Below are experts of layer 7 (counted from 0) of a mixture-of-experts language model. Rows are named router (the router's row for the expert), gate (a neuron's input weights, with its number), up (a neuron's input weights, with its number) and show model dimensions 0-191. Each number is 500 + 25 x the weight over its row's rms, rounded and kept within 0 to 999. Numbers have three digits each.
Before each expert's rows: "mostly gets" lists some tokens that are sent to it at least half of the time. This comes from a sample of Wikipedia text that the model never trained on.

# expert 18
mostly gets: " Law", " Mag", " Ph", " Win", " Ar", " Har"
router:510512481480530474518501517475517508497509493517549544500503509499502496480521528561503519528477520508508494514480485520475508510499483487515495516512490495505507515460483475481499535514471521516537546522552503520518512542515560512479498493497518558522530467530501482504479527455461504505531562521483486478568533483472510524510520525529513484505502485506526526487540442516499476488478545495488525496475496488456489503459542511484499491515534528537500493512556536547488529487495523473496504476475531516460463519475500483539487482563538504532511451503491502494471518476479532478
gate0:503496500449498472518493472489497508553537552531485524502497507485486495454503497492481487472482465505542528510504522545567523516490512549474485524498546513465482535514487503527519502480468494532475503517502454488456507503458531508525551465512517512509488493519504514505495476523535528439517507488489523497519476510508515514472513468489502560516495488457574490493467503516499553493474508483470531461478469527544499489458486516527485529485502501475489533491524493482450531465499544535489485509520487512525519484508467498462512482489507476516501497486552523481510494517523476532
up0:502512486459480535476486448510485523480520524496459492481479470536481479552471542505507477508539466426449548519480498478513504508518537492517451530482540492501477477489495510493478519473491507488495471511511468481489530470449477513545489457484518460496521517484481517505497457448471537523525487502473516488520531488483507485537509552501508502477479491474476518535504499436495494487468486511508473468508504510483456509496513514496494532474469527519473486544503529485494482520470522492510555514511486498502545497516506543475497465498446491474453472508478499510524509529483486501
gate1:492472526520460469476504512460497511518490486497510522504496510477455512491549437467475490441475507508432494497474496513527518518532491492522515516477517525537497479513474467511505480481524510559468505528519497482501552506446477497515496482489523556493509449491555507509482479506495499453483495460467523529516528503512481529506468469505536519515501487495526487496505501492491539520484479532507516496516579486439513515496466505507476491503502492496481510494518536500469478509528463511528470493485520498467506509505493536454522483548471504442509481519507513507445476523505489516
up1:495528448527502507452494542460503452539486495509529452498531523508473530478507523497534480482482504511478507469473481505493491547530493542551498492530485499441499490528482490474473494466468458534519504537502512497509528524508490490534512486517507486472496471458522469520472512531500452457483538465461500469481521522479508515503467529490487522513558482480506517478511497484458484519533489502498516489501521478477537527508455474519475467462544469525481543491517531487509513510448514492485532505479489483513510486501523512529465473548474501484530474510528488517510475543513541513
gate2:496483500476508469536521472500545481503484516489510502462488501463520513487409514480479501484537557533513515474501464530485477506500521483507508532542532503511517478493467497530499473489475477539473498480473518490465490484511518564497504453477520494465527487513512479518517467484525505515505535512450519503517502505524512518471495517504504517428521523503486506491492475559485538496545509512496517552536465498497554512529511529517486512495514525431558515521554491517505501514533513501522530522518499540511531504476483522510512506445481520491511542490492487491490508492515519483
up2:452510475504501498530501504474549441537507510511453508477465505451510552517463459544441494554489474503532499516499462509529480528496492509506491550511496496487533490496496468486481476536456524507465501501498503451471479524487516512497527452485483513504535468577499511495512514513512486508543531509488493507521503548528480465455498479491512525517502504536544508480523464510495519508505528485501527509511467517484526459483513483495491489508535492442469488501535499537484505489500461518521474481491437477510487506483486515525465500505490469506529475523497487497542509513486520538
gate3:492484469437458473527479478462500516528498504499516477512537536463528529516491466491523501501495517540551510508533498490524569497508548520536528514485545482545484480556490487501539497490459504518461520503494508496496520483540504473536522486514466488419525498505480471517540522501532518463484524496516475527481469495490512459482503503493519509522533504496502512521500517451489526519457492504446494516479468474490530520514473486493513507501462515483487495472492522497468485476477523498504545545518503478519480466492477516501547520491503554493547489520529522494511503485477515534
up3:456490535531507573489537517492525489488503483472533509505493492522490488498494497519490511510478487450465525539469527479518470514459492504499458438499516513514516483485494494505461492512521485509496490540512524499551492526479524508536493524452570511561495516530498523496518499494462506516529496520490549486518502520506505499499460503523497505507470492470472495561498526458500553543540464465529490507457515526511475500498470469515509476492495501483484474507486513510546497502517470525486515509476515492505488541491506505503455462521481438469445520473509487505482480482491443501
gate4:427545504454509508509541547429523551528511511468481474497499477490492532512524488487504498478499479542508514497465503494511520513518487515514491503515503457509542519465475486475544508496520489524497554491515521483519491489520491495510515484498484510541523469517499466520477479519502529500512501519491523546498521519493462481513503497516503507486510490507513529485488551460497485512490483451513446503513482474517566538502504460483503497523511502486486487504567524518500535537483484505518500488483509554509508461501493536462548527499563526519514540492467476523532517470498500554
up4:501540511463489476540489516508495517537487494482487491511540516487507499495478488494492480499506478516511461509493493513456525499495503502526554504507492480494501489462502461496502514514543504468545495494523474484524476511527519511515491530507458495499484534475459520513469514523503527500506500500489532513453484453506482530535556492539489496500504474543489465481504479500516530489462521528462507534484496496474522462485487487560521499528512513579480557476457514472479526495508507523483524471470598513464501489487491449494509513500499545491523476542457497495488506517542536530
gate5:530466554506479512539481514489470504520506516479474510510502522457460468497494510442513480496417494496518504503523465469482490482499468487503495537494468461481529534557461515488508526543500475514493490549495456521460483504506497436505492538511519517489520533518480510457464513486502507509475466470468504530505520503533476519439508501478482524497545462533482491489535545484512495550509448512502519514535464483498511513481489475515474497473541479488487529498467517493473501517510502483490501518496515535511491509470520449483525514497539529503542495483521494481484514464479507517
up5:466491464493510491506485526487513503539500454482473560490484465494513492508494516510510510489511525529484446474494450508535513518494477487497452533485494539443500456492504472523505494470486497508465492475524515543518416539492456529460467508502496479523453503468483525500552486524504508487509521505542495466496513498460531473511499530529474462500458507537496510507517529521523506496519492475492488489531510502477490494512508498520519515523463504516531508507518522508503485496469517507525491529483487488481521503465499474532572430491467506505521521506500519542508515472556454475
gate6:513421513507518517505524467481474511549506485487484446483504550478459464494508501521498473499486530492486499501566537514533521527528485489524485498490510468490491512449497516495541526473532485538530516507516513475504469503509514509544453522488523506496512541513490490527499530474492497505544463496518505517505497516501492481504515500495484494467511496474498524466514479495478481508516497471517526479520506547513530513497466473470518484512513464528508558543521554492493497510538542458495487504489469539463530541468468524503491550539542507467487497524511440504532457512491526479
up6:512492466493513528542527496522511521474520472514500486489488537539493489494484475524480545519485492481482455484478467497505519522478497468510477491539483445532519463501480487454496531464532516517539532481494525503526466510529473499475479530446532517529498482475467482479498462488499508479541523499536488572485484523531473478519517484522495505549520501468485489461506492516469490501521529499505496483510468520495544455530508465483535497499469475514487492562549495473499443539506508487533465485465491552475502495525520517503464494487474471523482506515457501500513488483476541485
gate7:450465537505485488510486512518518485502510497496490518522500494477496504515450524454488538526453502540484515514485502514513470479490513482485523491486511510491482516515509477470459523464489479543445508490475513459508494536558471509512544478552535538498553479505518482535511506511456484484506518455467489492517494553528519526474496500455512538458467547526506478503517515527482565510497476474492470496501539501487449481481446486495501523546535531470486518465499482487511545475504466528530492534507496514503545499489496501485510465519505472464510527496501519528506505500479475514
up7:461530502509514500466499470531556516503510537521447533475515483518499500549508493504516458500450489495491507454463496440500513498501554516480540545536534519520530472538472502468488520526487497498481529491506498487456517469498496505494478461489450514496485454486510510486510497493518489511517471545498462502519504441487473496531532490507491509478531517493478517559485550506511435519495518530496498505521466489500522492515533536463486497487481534463496551487473479520535468473521521478507490504516497469540469471476517460485492493483471488485538478496526521499499499543503515502
gate8:471505515517501524455512537464513508541491516467514534521464486473544509500454483473445493485512484504506505497488451477475485535504534503483474517459541476516533449513500497502541484484497488506481516478493498479493483526482513467477479473498504513440499514521523491529523526508545525495524514537523487524519494461507512454486560525504537529496533493539509501525491493437504489452466467542473462515562513464512485523486483503484510482529512484508508516501517469488501544506444520527533478503485504552500487510517471500487471470487559478501468476507493511499523502495476488526
up8:509478468450493538468503526554489470475500504490510488482468482490498471526517504480491505549473493485517468500499541479524510476465456523504475486514511541491503496529540502459442523532499531471530481524479538558459466498507532516521464494524494482536515522450506526492486492514503472490517502483492497465555499490492490446486486486426488516523493505493479489479468482537488495485481509522467522463473472475497520512514565467484508506491515504474493506472477523485511480456495493493507506516448463492471488520470500500475500494552470532491498503518515468541485482531461459501
gate9:499494512468490512477485500500490477499471463544531470524501455490447506505496492505491509451483516502529511505548491504513520520485469510562558452490513479497522459483473479485497512480516461489455503504465471523484504507518528535498504476477508544459533507538531512497530516476448524520508518443468527512471517476477502498486451456491505496468508525480524496488465497493500522502511501507506520459471516518457489487496464499483486516487508502500522510504468512509484581504508484521502515507502520505507507523469526525494538497545555516529489495490527478488445456501431501541
up9:479497520515479508543514519513506500506508521526457520456503504496479562554510500504488519511485440499440509518481514508530478482464496518489510470494537509540510471500489521497507484510464489523536522513541530490501511467530484489547518483496492486521509504507462520485480464486507436512494514515560510521507490506540514476515554499501511524539516517500447522479492518525527465507531485470527526450506499452538467518555540477511471445482481513470469491494523459470451513518509528495485492512515487488524497497531505518511494480479496579466519508485520518497488522495511489507
gate10:520439502508504563510487527532527510501496510509473428506495485457472491555539497552471534465517494500528494505548527519515504449504527504504474515561500514490497479462469474500506491507482456546491509540491513475508477477460498522495492484463516491523513483500465507427532506528471519532515493461480525467525482476527497527423468492472483527497510490497474513511476506525510492468507505503530496514495513512441502475497506544472483530499510546504521523510528485490525478475500452516505531503499479517516507521500522468487483532499500514528472529509493476489463503481482494515
up10:458503507510468529525503443479485449514526509496494472519536500494467477532501513482504500509466519532473506513450491452460528494497487495532540528508536544444467490510494521455531464523558477519505475481475477485513483510521511524515500478479502514502471516514501491531516504498486513504473475503501460487487512453497532483504487517517459447476478515460462470512441483499501498504461478473478524507554482509477496524501504541481494518532515479512471485517471499493489497568400471519501465509501516514489550483502513500475499509495522494472513500502518495511474475523512506479
gate11:471473515512515525507462533468498551480530500498491502529496496464476496525474448497449462514486484515535481467507466521522521516468442502509479520504483517508510465513501509474486503522522523524529505490530548488474494526480464545518512503482500469488487541493497519482471524493490516534526459512492514534524503529495505487406532503501528503486536550463463526498507555464500496500477490493490496460485529503487527479496475509504517517494435490470491509514536517528513487489527518496571445542502503476511521494493523497499530505520503505486475515456490493529468497467488455501
up11:553538491518496487497489508517493498474570468489493470516476505496531486486509495466479507505513483498484465444495519473501503537474522530486507496549516522507502494508487523501537538490508496494530535508528473475461463464541512500513522487527430499499500502514455505504496488507517499464547475503477496529488449524535477548519481522510501533528497509518516523472518539512516448530488522489462502494523464498498479447509517453523483549513529499514515487495519455539504482505513515541458461528473524474521536500501494479530503470478541543439472505508493489496521484488492483463
gate12:493502530499510468535491530513491498480529506470487497551463501454537455504463472493494531478541503515527518519541510487515507512506527540517476504505521464519511531478495493483504469496493522536491467498508504418487534497492468537473498493471501505515463508505520467537513497554496518522484466478483462501459475518482482490465463523535499505484466540462475479524549509522460541532454490538479510499475517488501517491498464527458503490504438484525481522517520464493489523541469547437520519511494510514479497531480480504467488524489520511536494536494508533481502521500486488513
up12:489492531458544493476495441502495477478500493523500509510533456510450458488527476475460460494519496523503500528493499532501504498514490557486524504531505494519475481553514535505498447509461490481490512512504500502506533465531507507460485514487505549518463486508511473503487509529556478503497526505531538480514511498488522506457466530486526491520542566506485551488505516507479495482463485517515542487523469455556501513498474514521517515553495481524481533516460533503539489511484505516532474503477458549500514499502488509493506511481458480518503515480462491554486492543512520534
gate13:490509518452517515490484540471494557532575497493523498556492495448494514514483470497500516467484544499483493503517483555512489494521540479499503511507486465509516497503499533543528493490485465509473456517528513504480545499495561495504511545484506523495512532493519469514488512538497486524506497502446484511473469519538495513553493483452558524471545493490496456438521522486509512512492497503458511506500507506521501520508451490502508537486517491481517539505528530520487517507509483529530494486522508499479486471451542516521490485539536524490479485481538464498522448514489517492
up13:443472519518516477504478450508537469518507516487469508468466503477491493505522471490499494519547493474493526472497527516489508493520478448543495466490508512543516491471502566511481507489480484519511524456439486495466482520504504510519518505510525440508524447487526494478503478544485474462500508481489526531486483486481485525494522457467483452475500473437487499505509532456519471478509507542532493474538548489520519513497541501557498490499462503514554521479497506454506477463467498492483518451485503490526484496538527510524494511478537513511500521543505516515511500474503497510
gate14:467482497494516500471492511479485513504527464497496516536531518493493543521498514463558499491454513512530535470487492503522493529488503488494482523461509506494513484468546495521508476514518487558525471512514556490508479525498459511508557509490491508497487468518506481492485525515504531493491505491494531503522489428501495479470543507524533522528494518515533505543466490454496465493470511506484482509475493452550526526513469535460540508510542472466501515569534512512467478503500460490506480539497516485531507447500477480512511532527534501520513500459507522483518463467544548512
up14:507526501503482468512487473517470517494513485470498509519538495474470512483519485428498516485446495536520512497441501523499536512521484527523512509500477516501484478485487472510473496487494529504551522481513419519494489483518503505498509495479465515509522469491484487509515485476465501477505509480473529473454510466460491515483524515452497497499487496517525518515499507469508506499509548457489528485498529449494481446455485479495527478519514516517534517521523486489464530516476513483510460531499456513478525507469494446463500435474520506451502507448489571554480504504504521518
gate15:502493475493496438547512528469493513497485469497461510518526484463502544499505483502517457451492503519495526465493466491537513488533465491540461476504527477559547450487483476495485480482502507505550513470473516469511521475520509505517516469512520500487554468490487480520505520525497509490533519486509471558494504495469485473554531487512520530465530470519512512509462544464515462521522499491481461519495510519465527508497456480504503538529483502500482537545508519490507502487483502479508454499488506509461499513490471520484555467471550546474495530530486511514502468489496530523
up15:485499497520477490497520478523513497493489482485518493480457446465491514534560506526474514515501515518516482490487506489506486506537515505490517497473513494470513464512518478524514489512494481484547519504460520477550545477487538534449490548497481526496490490498518552498486505479515529464512479481487527494525512549482504505548497477526514500459486468457541461472511486511523516488536447469490531468508499513491476485463440502492473554479454504491473465514473496483499487524525479476512465516455511520523507522493445534556519467442486504528463490484486463481489503488499491465
gate16:484477526508499481480508495502490467513455495527513524478519476483466505509472493511556488510505502494519494454509511490523471490558530481450493485457496478520502500498482502491531474526501495551470459528463544515503464475485519467503529452508452519473526496499467439466486464501540465523477510553486527504511505480547490530461503554501495494473489484490533512515436507480499512503470470515510471482475526522483484525468498514499502560465506550496529541539466488484487519479524524522498519498489485527485523481524509507500472468513491519543483511480513534471469483476536501518
up16:473506472499515502456508508442514529494472524523500493485518480466482518512441479547495506506501474446512531473483526540496479526487484483522452505498458429507490496490492489515505464517477515527490518528523551500493532549514501516479484457484510507432507482475512478506481466499515499505469484528495515486507495518490494549487480482553516524489532516447496542482487517485474505532504501504539501504496482502501453529527528488517505482467492530467442511509536518544525472498535538530453556464489464518508494467491532512528522518473480494510513516500483491472492463484482493507